Weights of a small mixture-of-experts language model, trained from scratch on English Wikipedia: 2 picks a token.
Below are experts of layer 5 (counted from 0) of a mixture-of-experts language model. Rows are named router (the router's row for the expert), gate (a neuron's input weights, with its number), up (a neuron's input weights, with its number) and show model dimensions 0-255. Each number is 128 + 24 x the weight over its row's rms, rounded and kept within 0 to 255. Numbers have three digits each.
After each expert's rows: "gets" lists some tokens that make up at least twice as much of what it gets as of all text. This comes from a sample of Wikipedia text that the model never trained on. Tokens count by the router's weight.

# expert 6
router:161115148171157125098105120147135139151144143096142133150150113164137087089125123150153100151161126120120110100135160177118174127137185134146159090145083118124112128135117175118144130135129075112138091154120112118080122133134190151147145109148174096124155142121086127153079129080116155134135123116145132110137145148100128096062117134132097111163122146122120157139098142136129139124108145122133181138132132135109146086137143124114140105127098151076149132114116141111108095142151151116145157126188109151156133140129113114168116150114113106077104141108107125125154113133127032161072115094110150103103143112100120103129099110113123122102154121138110122182114137118116145112135103110117125124148170098159161104123111152095137158129131168158129129103145121107140111119156132
gate1:164130171115114111112160137136148170141143152157124108108100151126112153122131124114155149147106140135125165171155101149098154120151110135110107153153103144110169127119135097147114148130120148079133119097108120138129101116098147126107109165159155124128118099166125135157128189165100092120167137143136156131115129162142123110094129120135113117097133147115143125105156116143153126141143128125142177135125149120100112147136168118135112095100146130135109089104080115130075121137093137163133139152135148158140097149179140128147189103094095106105130143174133147159115096113111112138199166135126137118154172108078128149137166127136096117120124150155137076122141156159123096128128124084117119093168106091165115115172096143145106153126132170089119137069141126132126172150150088
up1:129156114124149119097143128125141198102157118116138181119141124146115106152122075110148109123088173125128116135119107142127110068099118068122121169132145135184128108120128141089134152123084151133155112134152132141171103126109134155071154131150154154150140137132156114150136099158154080132116110118097137171129133109104148121128120106120131111145100096182152140142139103136154118202109154118162183137124149155191118117103139106126104201147125108121158129116108141121106080151116129100143120152147138171174165142108141121105140116119140102091142125152102087121133128165096126131137134074122118168145130143153120146123141147121144139154136128121109120116120135125132109138109122090132150126125105086114099128134146148126142144127104186141187100141123099115149139102146107
gate2:107105146137112117141126146089102125132139134169135140120128140169137118136113160129129113162117132096148107123152153149112135156146159129111134156131152134145120105137145146094147161110144145114105173078132139191087124121133139139170177143122151113105164138152137142131156136098100109150151136139141149072138128152097151112133175130176137130147128134111107125108095150133137145137145110156115144129105132115128156108124140168112172125160091120127116126081097149131117118151125145154117169170188129116106098113101092111146112150086128181097138105111114125126126149112078113079089112108097091126097119136138152078093099110121130130132140140088078117087099155127159185104193145082096113170085146140140165139140130150139136117125148115105125087136109129166132133084119121
up2:143113158129147139147141160171146124146086073106115154100111133136115176155135128117129154121133156112116116148126104123098094109093086115116159144153097119123173123129143143121086143190140153118124113196122131102174150159095155099158101096089155147135134128103127112107188162173117156120168147135130138134154128142096112126158138103133141106141123117149115122108128173102136087140115104101109092159114126156157087099116084117174167126098132120150109104144099123181127126102104152100117100119100183140112109149092101151147161152146132079132104144091124133123123153106140158119144159154122149136137126114136175163113134120129118150134115113164155117119160148127121105130085125129147126111124162144122124122072140109130153134098096146117148113082178112153134137096135115
gate3:161155090134098140113142095113148208094148123081157111124167114083148087122073109118128090134117126091123140140142157125123118133118110132131124128132132111178149141137136115132158158138099098157153174155138134128115130126107105120116121150143110086116145145164112148116132187150163125149143091125131145133103110165148155129139163152152097088110146098119110111103147090144111134121119174125096130102102093121109167066065111134112142127143133075153111115138115133161143117146124160134136141135162137082099132128112104125106088119129124099132169167117125116129119129104162116131158138085088133158141130119147134146173116143155123136128117121100109124032144134105053162097114098122111107169113135128137140117107152126153115133121122123130125140098127119141148118117095118
up3:126168149113135139149110115125133118143104130115146156158122139123107106118154129122160131078094167141134137120116157139136147113109136147108097079117136077159118089116102147176090098109123141159100101122107117127117175159149107101141096138178147096107136098147123164198113148127113172115102121101119159113129157149168088152138104118124137101163163160139098123129122097131121110117140084133155104123146155147130118140130137163166143112126148146133165151124094154130128137086126114093128105127129148166094150076168166098138121155182164097151146145149128144152102106086106116099130147130156095144116152122140134097112171167104121119142105155108156117088127105177156135123135160165160105146138144120129114129162138161111104131134088158157127135171144136136155097125102081
gate4:087137127166144166133144164134132146166143102153142158114145110124131143150106103104138165103134113160117156120115148087134120136124127167146118116107112118142135107154123162122086134122178099076134077172154135141130136130119169098148135166147086129107136174131191145143143099132120146117110105147130145096105128134126064107100143117166158109147101124140111124098127146098111161118139139132130124142137179118149145146110114141147134124125161155166084118075151122133101119127160147133122085121093107164087117102141141125129116148136113142130140125094099135119119121076144160159113113123180152108076130123151088142159122107126085110163106123157096112107120142200175151095124134159114121177134114080124139123093095116141114135146139104125114141129149119121122097137145190
up4:073159170144148124131086106130151156154119087111121104108100143112169130102082144103155160117133116120059078110115147125136104149148140129133109167136145107125155112159147089160117135120119122154155063141109151142157146169152131143154107122149130123094155128085143142132124114072131149116163139103137133131116120122153102073124140134176124112109148114116129154115170117136150090123159147128202086087133123111097134114133100145143164077158129126113112133134122118137096165107096142135134117168127122103156119137141111087146151145105146156143142143134108093138150115163126133098148144140119106121123130132143155101106155129152091144125105133140116140131150110104109148084134154148090107107148121143133129128158110113110118126144160122121076064133150116125097193155160173
gets: " ", " of", " to", " and", " in", " for"

# expert 2
router:113120142142144153131121104141143102114134120127118154170191107082146092111156117095156113151142127116119132148100158104132141158123163110145135133174090135126113120122141141107166162117153149137191100078112139163140115126130179151121156153119132128107148125140143121120136157101112136144120128083100132151110097132113124138087167126110095072145116163134118105145161080110134130101126095154120121112106119154113144098157149101136122103127158188127081141138078115103128100134089147103117123113152117142167087155124129153164081096143086101146129117160100135130126114118108104135114113099150183128088091129127143130142099150093137123124149120078099121102112140091127149146119099171121110126163137128155133098144115140111122107140158138173142151154153125127188062130146142
gate1:104170140079067137160109090140128110112159138086132134135128141141114170156148082136152114179118152171144160159098137118171150152138156139085123117079103128115151116171145123124132122139155108127112099136128109136118136139112142092096125155152138100149136139156097109118174093146125124162125147126093129158124119118107074136090110161109156136110150154123135130133129105136173135153118117094119195096122164098116144132109146146166138094126134166091131110078130075131163169181092109119132090115133113109120127124120117090124123158122137108153111112148129105146120129072096131117106063112112123131118120115116089117135137132123150145145095131145154087132116134129113122117133163144127152107159130082086110096134134139146088130109086122146099159142115089164146107125155109
up1:134125138166134141106149169119130086187157098141141115080088155118109116139135100141118126134101110126097094148154076139094147111135133113128136116151156122122119069172118175110141152134104129129118161139100163097099145144109139140109119125119164111087114106097104168128141136143130087105114107101147090118085110115127117138133120106107126204131157127144164164125124105168114113161151128134133151166150110133112128120120100165110118133112168104126129151141111164125146101085123116147097136112112145113130099111150116121144135111130115110113143131159114149122102090118158135097147131124117113118131179112102143114118172184129091105138156140153120122134160136084123135167104148139153189071115141153111163110101190109106134138100143122134136112129094154120152173095103187
gate2:099144081096166105144113074130085124147101135088095121136125126116076149130069139148151105050142103102126102169153155107120111118080110125089104126148127136117137161107119109075112120101120118126150114098132112153075110125108145148130111146167145136128139138146131140143132164094133098137168150117169125105151105114163136122121130109171112106121158135109091127121136142136135170100169078143086133106113128134088120136162141127132132133111127168142147153151099121096148145109143125121136174142147110110154155064154153140104144121131097102158137088125125156129125134135107155113176161137122093120134139128144196119120116158098126136170134107085103089092133153080103112149121116181132120148130129135114117156107115121148120135113096138130137100127071136135140124121117152
up2:170106098147157087112113151128125167106125121107171157112121127119093153168121106150121101141154111171096134104078171147122171146138052142127103096125100149150132115113123128124129097097136107141130139105159109107113137132123123114122122126141155107093113133115095157076165127138120105108128118139174147111113100171106134117134114134119127146126152138140131123139126099142111149116095116072162128126151111107147084161107108159111115137116131139074121120138106171152146151151136144122144131163098170125145093106155117131122101117102158157075123103118154149111179112139116150135114126127143123148145163119141167133117108117088119144168117114149128123126163133129141144068141098112164130100104146140177155144116156158141142128064160102162130165097113132094059159128099161
gate3:156122113142097130176131108126189160094118118153114151147127069106136118123086110157104113125119123142139157119140114145132154215116151117165135104150154161110142140078132107109101113131105134125118116096173099169118155151124148140132164139137129117152060130109169104153148125113115093133164132124130121148120127137116156129140110145157151083147110154183168123124094135117123146109142144153121101120111134128126088102163110109118123154095158115153119113097138086092123164133131108153094145130162139135137103162119127162129109156134113118140145105136078103115070138122128093118149133133103147109099147081126140159178158116163119071155097122138065152169138144164124152170130134106126140150084137136167122112145116128128119129153110132144136150157147125095114146159144115
up3:121145128080155144169146128146112139179157104116164169082094121120117117116122157129122136122106142124102112083079152117101116090148065158150110154137137086147099121163086120148162119161164122129114127146111122142098159189142143115153126141151116131113127139123117157142135121140136112169129146155131144113154148136139124103131105145143133136125109060100118107145098145119139103178141140128175142155125129135150115155097116177130123162097146110126123168129087127136094114114142125117155095130128106120132141088114081105170150176134142125111118104123117134126131123118128174162104090126146168129146145118150155119106105135118138153147108141173126118160085090136139128098124116173165146108133109134164115105121130054153153117128162160114105107130122193133091149088133095
gate4:125150133128118144126138079175177149072145125150133139117128107154154164103088153125135147152143142110131122097119124104121134149100144140121139135109156172126142116133136131099097132085120158140113088140119143097126095160132124166129111144119142130123154140116146104096085122104160151112119147109094134123122128125113124130143108145083113118103082108134207097174134112121136123150085133126161166123141120140092136112136115169130113069161180131158138142160141160093160152149185129139134153134126087135170102171085117122150122123131144109112126137098119131127145129140076112080152137159168140124141096126115113148127096104128132156141111197164134111064133107112158117118130113108137119115162102155132084150124140172127152112120131154174141129127058112114130112136147113
up4:159117083105135107159104156134139137104106110119086160121117148125107085106129162109145120078136139110138151103151114110178128128125097086090130092116088140118142133147121090104146156193143131119098183131112100149137180071126181104117097141130114117119141157068134101148153100113120123126166107119128155130104146098101128109091176155106143150142184138132100136127106150135136105108101121129108116139125156147112150142119106141092117174116143123112146162142136095119157142151095134117126136105135137125111175087147133169143148132129137107135129110140096113180116122127122127173133158126105129167120120161108159096128161119116136127139120093126125141109117123160138090141102086126149125166127133095080194120168099129153109129123094166125086124140113120143092113142089106
gets: " |", ",", " and", " in", ";", ")"

# expert 1
router:114082154173129091109113164150128136112159173135138112158177082117118127099138113137143128150142125141145125145156138121139124125112166164122083175123129089135081114119096138112129149156164138131140141140123127128096115134146125113158125115177128079137141138148133138103084087108130171099141143077111111108133128116092156155084128141150161134101087126103114096149127128164131136125132123095169118157121153149113088101139149114106089105153108156122077123100092120114123131142089121142185131126124090147155128173127125141127123143137125102119124115136116122066104120150139134182085129150150186134136162139115127120140136112115123145106157087118121138169160137120087164151164139102142129125116201092114120146148116150113118133150129124166114157135143139128172062135111140
gate0:160093109129164121125147092132134128112155125135114161154094111151129093111112152122137092133111115113132091151164108103138134136121098117086112114118068100111099131143165148077144115144112133124112129124136127170124117130121130123118173149091184110151129131152135119140099085108128146079147136117122085115114137103099155120110126106104183153139093147131128117127148174134092121132140131083115119110114139132116116122133077113126093165152111125125123173066157089107113128130108104116150132122127140096093134148088130134122097131138126124143134138102132148164129132096133112113139155185166169156100153143123111137171096141166131131138103136087184158104137108100163127104156126147100110108110153141165187090103131155110114150119086109110189138154106117177127102130164094
up0:130141108095118113106156139127160108127132058130134117148124088115085117145175097138125113113140188119112135148131135108123055115121137085132181119157124105114161105128114118149113112179118111148119103142152132171119124125151107108115115130161130084088131137116131103123097092112143148122101133166090072158117145109132138131142108121113097161102149155137096097127142173081134114083134147153167144165089128154136121105140140130165150127124149106132123129154145118150111134113138151129107169123069107181145119115109125110097167099095158147137126133097141152081137129158072124145118173090131130140082113125145105132112127108124166126096136105154079115145121104122145149112114153167116147141104191089124129089163146130120108129124154127112156121150132134112135100138112163
gate1:108085165124102101139120106110130089112106120120169139107132057150145108138128092122147115129121102137185139126107138101117165141127151120127093138126162118162130120144111130162135135159112106142087107152117118154147111158118116147134115091123117127147078106117128109138163119112133150117150097098126143110109161156118149126170081143150122169158125100162137062115154160129122135164189149135073113135118116095134103159112142124111108095143124118184140095148097084160145170085145132123112126145151106102141160142148139093122124146197114120089130116150097100144147142122126105151118105130103138112089111176147126117102123115152083188079153139162087131144141100131104163151125103114103120102126146165091114128106168128139132120134115140124135093123131146118099127131152110
up1:107120125112095133131121144118126133133130169167126122150124098132163108138135126145130156133185124121120122078127133112087063148150143128129139161158146146116138142147096162096138168101150099157175098121114146193140124163125111124115117134131136139164147160126137128137148124110143112129116143195148110116169109116135081109090131124104095108133131140173131164128123115124147143081105084157139129111127138076080121163108107129133104141119079129090131152171140118125089106189121092168116155123096181105158093151134121100118105083124117138121141069137176134137116136169140166138087157113108152174101182117130102137148126178095149125108128142139131100103131108127135155120089113105104124102114105121133112113099122138132120123111130107138100131152129118091115110138105104
gate2:142136136129081173127087142159142145145129137131105138142121159175147130094135149147110132113120111141112118147126136122162182128132124151143131136129161116111115106073205135074147118156133111098121183109129088130133102141153119118064125170157103107142131169109133140092130117123136114145128083099156108104149168096120088146109141102150148150117119102192130152153161162125091184184110107117091110123135152132138098084121178119125165121123133123142100132153172121112124179112139116123083107112161097152117150158133137127145099109137140127155137127130077138118140137109134150161142131150107135138154130128122095115109128125103122109119130106173184137154104128151127139146121118098126119125084094134116100136136120159118079126115200170139132131154133140121125146144117128
up2:127140154134120124130171157124121153131153144113124164129104134085109132105161094150101125121102129133094126128165130153097156105107132128126152125103109139112164153122120129140107167097109125121140129105069111094108142151138142102148164148119128148110118084080166089105148125131105117113159111141165145134106081100155127068163124146118103128194130131135146177108129130161161162139139116095081132120128137174113149085147139111124131129115070101124136156085133142141130135164095117130147136166128113120131095149114144137168092135148160097112135128081152100114155136131132152159129121101137119086130116117132135136115112077135108075135098120167146143113111118146096181148174130138117107186103130119133115115130106128119078142131122128185107160123115111163063098134097127
gate3:084147129104110138134133147129085135148097132122096093110118144141154118087119092136143144126177150116132145117117179117134098109149162106165111119106122050104120139172129147150141151180125131178121166115110149137131130101137135123151078158071060143120111136142146110129137131074153164148151152134127167133143134103131143117144120132123141146119137104136117164109126135129145130127102187148150094143126155136109153132130118144091150119069174112106149134125120135117113122140156108151120109129123138111154186178079137119125126131147116124117174130127155168114126105122164098139103086117109130093132128144115138100144132124106098122147140089130111127148108087199139186153101107116132115111167128112148078114136097108128100108136113103120100128152182150135137159103123115
up3:095134107118162164133146073124124141141116132113143096129099134119079106145125131131106117154127122129150135144114095123099131041115137136154104148132129124141113124092149133128143078122142125101121158167134123139104146121092122151148116157109116094172121108107142128122145148119132103125122113160177145144120169133137116152108141130139121080159141132132154147141137119131178137108132165147119120098150086140119152171149076115142127133097135110129132164136129102178097098128140096112119122111140133130113144104083137128147071146142165103107147158096184130142135146099127117138140130128168104107160147127136149126083126109136168112144177137103145087062162089154095062130086146151122150124138100153144111070151124095140167148135114169128111156136183128137167112135126120
gets: ".", " the", "-", " |\n", "|", ".\n\n"

# expert 3
router:103143143128126093148129098158159156141154116144129118124158105093146103102104076083107120138135166130124134160121122142117128092093127161137151131130127129105138118132110128152166127091126126125107116115091125154105134108129089161156130121126167103168108115116129146114125119100085110108158153110140123125088111119102128155097124114098120113139094154070094151131130144170123138119141152101158120131133090110100118129130161183083149117149119169117147134088135125098111146132121124146082126134077157143170115106126095143157090159140089110101090129120089149122133170163129120093147110116150151132106135134097144096132141160110129153122193122095128130181127157108145171103143122155098159135173147126191159126150107154117060162087115141139143115130146094147154137087138133
gate1:119104153143105158116132153133121122131178145124129117103087136137124136109128092104093109126124133114118101094127034142118132141150147145088127156127158157135123154102119065140143134122147138100120141090106162101115129123145135148128181150124106186154130089125167103175118098091108138120108105125149129104153095096131159150139119168127133094171102121113154147172086145123086134138131123147120155139136143156086101128121108105122160070124152126121165169140130103181093123104131136136144093111159132184147153131121099123105126125147164126132114145099162134130106173106168117117139122135117154169112148112122093145133131127134146120135170098155087115125101161111144177132182120139101103171088147136130114116108121122110166145120107128120130083117124160127118094095137126
up1:134093112130147115147129120063116120092153124114097117160078131102162118147119095190136128152142126139141119118107128140162136104089165126109108107135136115086141153119157169114145166154143155120110152161090136143109178141143170159134156194134138138125109119144138148145101113087148171119146118104137100131107103077139151116183160131121142098155170129144123139122128143135114114133148151083141096115172112118144139151170142154084141158098153126095136103142118182111091122168133138118114119110117099122165138143121142138124126113159113135110109173096158165156085112140155140118110114142158120149122138135144143188136127154123140096166115106119113090112082113129111139127138126143125152101115128110088141142199103106108133125138114126105124096150150101079149097103146115
gate2:139112111152153080135171188164130127158120122146147130104134130121122114116153150128144131119078154124127128131149108100108141105151165115139117124119158120150133151126114110124124127125100127112119115141146096113152134168109133119100089117136170157118148139143176158114156137144137133166157152151147150086127135074103154100174119086115141106126124140144111127131125205129171106132100159137104115123122168136106125130133108135091084133085123170157139141123175107092123084123124114121131103124128097125120100126147085142143103107131101141091129165125123075129151109167067154129125081132136128140112052165117109104099118106153141156120125162094127160135136139101122170129068145127121090108125117147136161055139132104124117127101096118123140164144108158170133110123148131
up2:108137152123122172127149123109114150143155119107105149142137144115120125135101116161112114109149148124118092083115141138154111122106114111139100121124100117121152130131154112083152112126135138127136102081121107109148126102131114120129141156103118114121136150115102093102151114174167148105114124074142100128124160148144088140071123123157127100099141143166137162084135110115093175144140096123076153079143118133152164120129141139086142149157078133151078075127114068158116164124126171090153116152161161081153122121128129112095141118162193142139095121156147163129123118102144079102118139117108114080097152117103127140146116130088128140098145128134142158113058128126110136129185122107128148141087143149097116170112159134143133107150116164124128133099081120126144147138148117
gate3:134111136124115072122133134075102134125130129162160132127122078167138147122099145140152092103110154121136144147121124133143134114128095174109123099131109121118111127125075140087146127126128112135113129098102124130159133138138145149146138119102137136168095160132137112153081129123128168112123085126130102064140106184111103193131149091181149110127150123134143139144112145116130162135105104129124123108151126121101156117152147115117131124103169145214136126130132121087084143130120149099147128190125116120116134113126080117116179158145146115121122157062118172115114138104122126121064115133152121128076122155117144173108104137190122162134135105133090147144143113090166148158138139140094141124149100151163129151096178130137106125104115096146130146119117115150127111098135115
up3:121162160124150127115077128106152088091149170083192119154088120147161156155166121148104140118124085158136166144175159168108137132134154124138113135154177118117148142126164113098163140102113144095157101138165116108103108118104149117143117105130115129159142137116132138153087115139120129092124148153122127158132127143138130081145086137154098135091149096129141106117097138132151140175090082141140133123105126127136131149178106159121136152106157098145120141102146111160176124128112133134074134128148159137156136144147137121155126142106153143139093158112132089148114164127123134136138139126125129117149131068111152115101152073112150159134123081144120181113119129159119129096140129118148085145095124140124155111100129097137151123144136104145079094173122145089106080171139157
gate4:131175083124117110178156112140145182142115075086122145121145104181144131088119165067161151151131125105124097146153091145128130123099101109162124139118077151165088114144133110113146126135125159136147142105130131093105156110123107148135096140156160096111126132134127141115162174172082152127162101117138114131117107113137129124091142140128132112124104113107124112115095108128111126145151108129141122125112119122112132141100124167170091085117104110137125091108095089169131085122121140157144069146142132147113109124171091120118125153123176121143110103139147138137062074138148090146167127138110100128137153118121151128099158111165136142142139127151129156162125119062160104148120145122132091157126167115151108148150159161127119111134113142116104183133118161117096142112109127
up4:160153116120126187151122094117131146137138120077149120126131137097089110182133100145114177123148120109125170144096105075146118112117128161109150131111184123110139190089139141143150093170109122174126125143090122142146097103174172125138092071099157134150144147148124145128164152135109114128126117157110116120111132132091147112106121112108130117158106116108112108116130081115170126090133120136120124144101146142119113116114141078126112168122103176162161120108123183123154139131127114129103181156097134173073118080136085158120087107138173114129165170158149107122113154161150131140134114141132124157127116100134115112178125093101112117125127111071131131109158114117129125163131086115119157146134137152135113167118130115112118112154139120098130133176125121133121115117119143
gets: "1", "0", "2", "3", "4", "6"

# expert 0
router:121090134084184103122110124195116166109132144154124149084139130103099112130105070132131123123133125138154106131150069167083152156104135182170133117134131097121106130099101100110125157119118083095156099111111126122112141120111111085125106158152136103133097140120157131149134092128142152096142158110088113113168149127139120177132155147142162119134089168122123137110157134165115118105161130094159120096103143134133138119118145163148140128149111150143115133099101120108087136128087175152098146111159081120173124159140104130113083128133115114110154162133107107118118083122134138160116150117110155139114157104154141132139105097137140145183135142086121142169140137163138174158139127105118077167138117098137128092104122141133162118123165170141117133150152138111158100118114134
gate0:123125168122153154192147149137144089138107108072152124178146127148141148117138124102139120149152101107098116131113090143153127146134128117139087141143157118115099145101126166121121100162110116120154120143124130138052134123141086174136102130152163133096145135112133103131149162112131089131117124127067106158138144103152094126087142113158102139127136120097143139129112115149092151134144138120117120134150116079189153121118100136146166104123112087137143116099125130108113130143114110132135162126150120147143101126111162167140094131111089105118139115150104121147121103098123139121134181120150118110100153157104116117163106112098108133115118158132187109107169156138165075141134150068150159083126084154092113108093137109105126158161121160149115144154141146153126066126115169
up0:101135103128113141096107141155093152145144082142106104096084130151137177125168112160157135121140144128116090079156128145128094175073133110093140166106096129098170144125127100132145134147122101149124140102141154104120150104115108111148105122140103158134107161123132076153142126090127109136131155088177130141135140119131073154132105128118102152114149117141113110151120144118131120131116136123081151122123106142110139107162092138128086109154119124143106161109169114120091106119110156111169148133125118146093167111150104080138134133133091090154131103142156103117110205130135146147150130113144142115104111121140169140145100142066148162147140145101131173142081111136113138119102127110113145101106103138149105070114139113147093141118090169102147177074134122139132122125092148
gate1:142159102085128122124099141163091139116154130113132156088142124128127126118127084121128132110140153124157093151161112158123148148138102108133076153160114093099126196157107134083114113111119146111182111114169142085146169130151158086132127076134131124119109130115118137120146144070135116146118153149144116133143157105090145092124130153138133146140134149101120080104157083109125145117104137112136161156092130162091171126126131121110130104094097140142134143132131115135182105116129134132200163117134096135121144125143134108117114106117140091123142110123090166152131140128073148138138124171126098124120118134100161128116125163130102125159121129114116136096156111072136137081099118088146123125157080122153081098153099082121125132171103095118135160129168124159093099100135123
up1:098143145169141166162146114158138145110113116121172146142097111103144126147120111151152139173100140130130151110135124134159134139148111136129143159080165144118102143129104111106164138125101119099085102102099064117138131075160143122126143115175132128143056117149135113128146107129189150131081115114132136112137121144134042130105121165158135147103112145131110150102150125126090162139134126175133115116126149112084171148125080114138104154154143095111130141143126140151086113077159126142126100110121146130109128094134134100097176131126156136120165147089115144082154127164138141078127142119141177111111088125105085142122158137082159112101149159130119108138111147123162132154079084132129136105153156121122105121101158139155120137120135144129096141159124104113108137148119139
gate2:137089085136149137108122098162133134126117120133120153144118129101104146146161113121107150094140130144125105113103119143118123134105156145141127110093115176105165142116172155097100144095163141148113166167105066174144138111099155166136109172135125098101153170105128122170137110138132128117110138182137112078126063119109147115118121126142166157141142102140146101105129147119152145133167160142122111104055120143123117107096098114140121097129119112095132112144093146110090126117119125128124121109156155132103166133096112073131116092117166076132128129119112111159108070129176123118114129160164146131112126153164110144144119164088145147096151118145104095114100089098125091126131164093154147098101120140097147149134128155141120166139134124159126063128117107139150127110156140
up2:145125108111119112096123108115123097137176112115170135189144085141107159114135131148108147083127115120137134107121148154130133126140161107153133125141131134161128137150137135111106132147155142098117133141120090129153135133140168143148099136090162149127123156108116125123162105169158147124109097099136082098137137114125093137182137110139118157126096142125115181164130142124167142120168079103052145116101159150131086094145115136165172143142145142118144117124133140127136156143167133172123126087135122137139133114142111092104143153119115125076166156091176202122089119119134128131126148138153158148133119182151184158153148174115126131114111145114173124111133143110117108090150175144112102125111081084139102132129145119136117150126146149073133118129112142078145113155127117
gate3:139153122108132136129156131127137080156111122157163127103154089088155127135118162116156130137100125108135106101156154127149098111159127161110124121097111131086122156123123164101119117149079127086118150100113111168091074103068145177134138134135133109118191106132146121110131137113139156132165115118145135115119177162158138153115131168119151112157081098107110119171132125152116150117138121105136078105079124141112116121113122145150128126142133138115093116119127150132107145126142079173159159131132167147137125133095147127133115118171135109129136087130135125136134122117190123101165151142072130172169182108126122124125107099165099141148121125140115152121130130110175154095084096156123113160102130177100052117113144123091125124112134136110138104116121123102143117099086136
up3:124089126133094132128090085094130151083178105096103132144151139149131111145159109117115098128113139131137128140086150116128150145142145094144132123123159113118122131139109187137112162110154118112143134133161150079116193154135105184082128140073140108126131120163138099126150093108129127181145095116148119129156115120149135111150113088129138106124124129104133134137097100113134143165110133161124169124163118135100109152145102134115149134136143168097171134130118148119108126104141113141191082110140113135125119116147105152124124112165136135187102108123127085100116095116143093141056134093143108115141091128117138175119106167119121116152116105155129136123126147093120133149097175129130117122141125099145139111142067127192123148125160114134160163138129071148101164150148096
gets: " (", "\n", " \"", " D", " A", " G"

# expert 4
router:115099129144143119082113114135091142098153120115121171054142139101157072121104114137130103149121132114118121159116137150130154112092148118133143145107105126090124165105111132187150142114115141137134116165097154152104144126115152143145127133120098158103146118127117163115124115132129141125126176126071125133147085089089163173105112119141145084113102161078133145166128105118142126082132106165128148117084116155102095122156165108079134090120135168100117161116097140108129194163114149140136095094085124176128116119106099077138086146186091138147131137172119136125104127124111153135108132110103154135144095136095138120116104128150131103120114123097158114117129104127112123145106090153111116131118149170137180111149125160159137156136138096105136120162130129131143143100146107
gate0:149095135119126123091119133137196168112142127116107105119120090101114174123162120152148146104147056063157086200107088194178100104117144113140150095136137115119154141128125093118131113135146135113157107141123134121089125111091156110144124133125136161121171108157119138103107184139143114138132140102126105137093092124130154127113089197095135133118135144137142077112144143139130125149113115135146086175142086142161148113117101141117125101115131080129145119093115142127133161118111096142150104157128090099152136107128113130119134152138132110130104139150133125121107157113139145135120118154138099145139170131131119076147112142127110143127169132159129132120129100120102121087147124094161119110170132123129142171176156132160117159089146133084116106150111156150123147107136089
up0:130130093105122147130128085134133109184149137107150126078183158134105101121113149185122158135138134140153140105135141126139165108169116102080155122130112187101158100136163117142154115150064135146103120123131137189120098130149095163116152137129129109127097127136075138136076158130127133131135104077154127146102118134130147131153126112131145115108166145126090182117126094087124147140141124140134126130113121112142128122120128154128093129136098110130168148118140122114105141131161132150128125165103103126076123140097162150160148102101103123121095105073149137097150135182145141134137169098114097136106109120076140085110148136136109112100133162088129111120106107156137079113189121135108188159104140143127124116144107130134147129136131146166165162104141126146101135101137157
gate1:142170100127114154121126139191122180127180156155116134129108121098113102135138131135116185145129088112134081104108101136138169136146130105107128164098164140103108157129134119132121149079130101137128144136150088111144145079112147115116103121150163138107149096140079127094165121135153092132092140104137112115114105135120099122142212141135100150158111108126141138128121130121101116172165159121083137145114142170129100140115156145117123109122135127127123127116121167153143105156136141157166101115142112131081127136160094112160121100109101132136140109153118137113153088098122145137087127141097108163112133125124093165168098170149146126109167145167123128120130119076158125101102129203147151121139148129148081099135131092163094095136160115147155117144110120136147112167122130
up1:161119127099103119109107138101148099147173105107151118108137096111157113169130125101118106155172122112141142124147139117125127129157173140114158114126117147134137120121152111140101144112112151124123121119139141123092129125138153129141184181105158124153109139088112098086163112091121152110147088118192134087179129164096123161133104104134174130128158091114133121121079099139153148129162112146176137104106104174076133082126129134118128109096135134145146166118140129108118175133161108126096134148133167092138175111135070121104120098137152124121163187122139171132139147112127115093133100127130109152146104109141159106143158147084176100115140139141082155118147160157109156123137091120143120122126141116122125094103093135097123114133099072121165133125144101162105109117120101
gate2:101122155084083125101081159179104122124134170115171135147116095112121129167145143153118152133164094185129143130122141088123147139161133151111136176131064129114123153111137143171086102107137167093143133122096140137145162151145111121132094151077103134104145132108121120114079100113131087132154153122110099088101124113139119141133120098113158144182140132168164106120109158097142141159123149161134134143131118149108144147112115146167099125146138127158123151110101127110111182128152146146119158123128119119136139105120123116147189104149124128156105161112090154158112112106163089147162084129127137134106125141102114110110103180140176122089137128135118141159081124148141144140138136143165096143118116134120144099125141145108112115090151107136146088095120148119107087170083140
up2:112116135147098113141117130147169122180158105164158103125104111158129110126127104168121091132108152104114117124150091132100136114135146140134123156167157136111103103090147118106148114113187137148128097149166082134108140114102156122099095128147123094172117123157118104146138136163101076106101105110109136146162117134152080158158148124104131134108145062148111141109163140143120157116122102144127148091156122115155142152065123131148115112148102110131091146121190132152083066171114113124130107128122096140099098093150123089085128114140128146088124118112094163123135120149112160114146170112131150142158092124157169132167151108112091151152085122124141138163148117119142111108157132104119124120137149106117133090089155101119122148117104107118117111156086123152166108149125096
gate3:110172128100104140133131111125139159125128101116148111128138146139093183090098130096138118127145122087149149126145124078105080076126144153069118152155115123108130172163108114106156170090109115138138125140107143109139102134123093127133153133101134155118082146107153162128164154067122125120107125114105152089157169154141138176109111148174118107166145101085093152174084139132123168113121174179174107142128100105099109127117088120123123099100125107146134154166144099132152124072137135141105115118143118142165128128106116108087119126128136152155143146125096121129128115106098116166171121138145157115107138131101114120165113140148136143109126085142121099134084132134125096122160133116127098125171132112145130093112110116126080149085172117138171133127151151135107153145104117
up3:094146144121124118093130124102107129128166140104123137157118170148118159117120109110106167155159122147127164172132110105180119135146116155167111145145126140146095161095103136086117111124124102173124062122155149141129110132089118142143170106120120139142168146151130126138098098129147138151077131113138131145173123192126148146140096087105134130149118105175141167121137150108135128140107108128099098147106146090110122131123173123115124128136096114097123106157128189123104093134177107126117192165086112143170132179181112117127119124095076126142149127121135110163114150189101151145109155087092144113111140166115093137092114146096126112125127154191120104136089132123110106154150122141131147134120133125149126111121085125143129100093109119136133094097135136129122118132121120
gets: " a", " the", "'s", " his", " an", " he"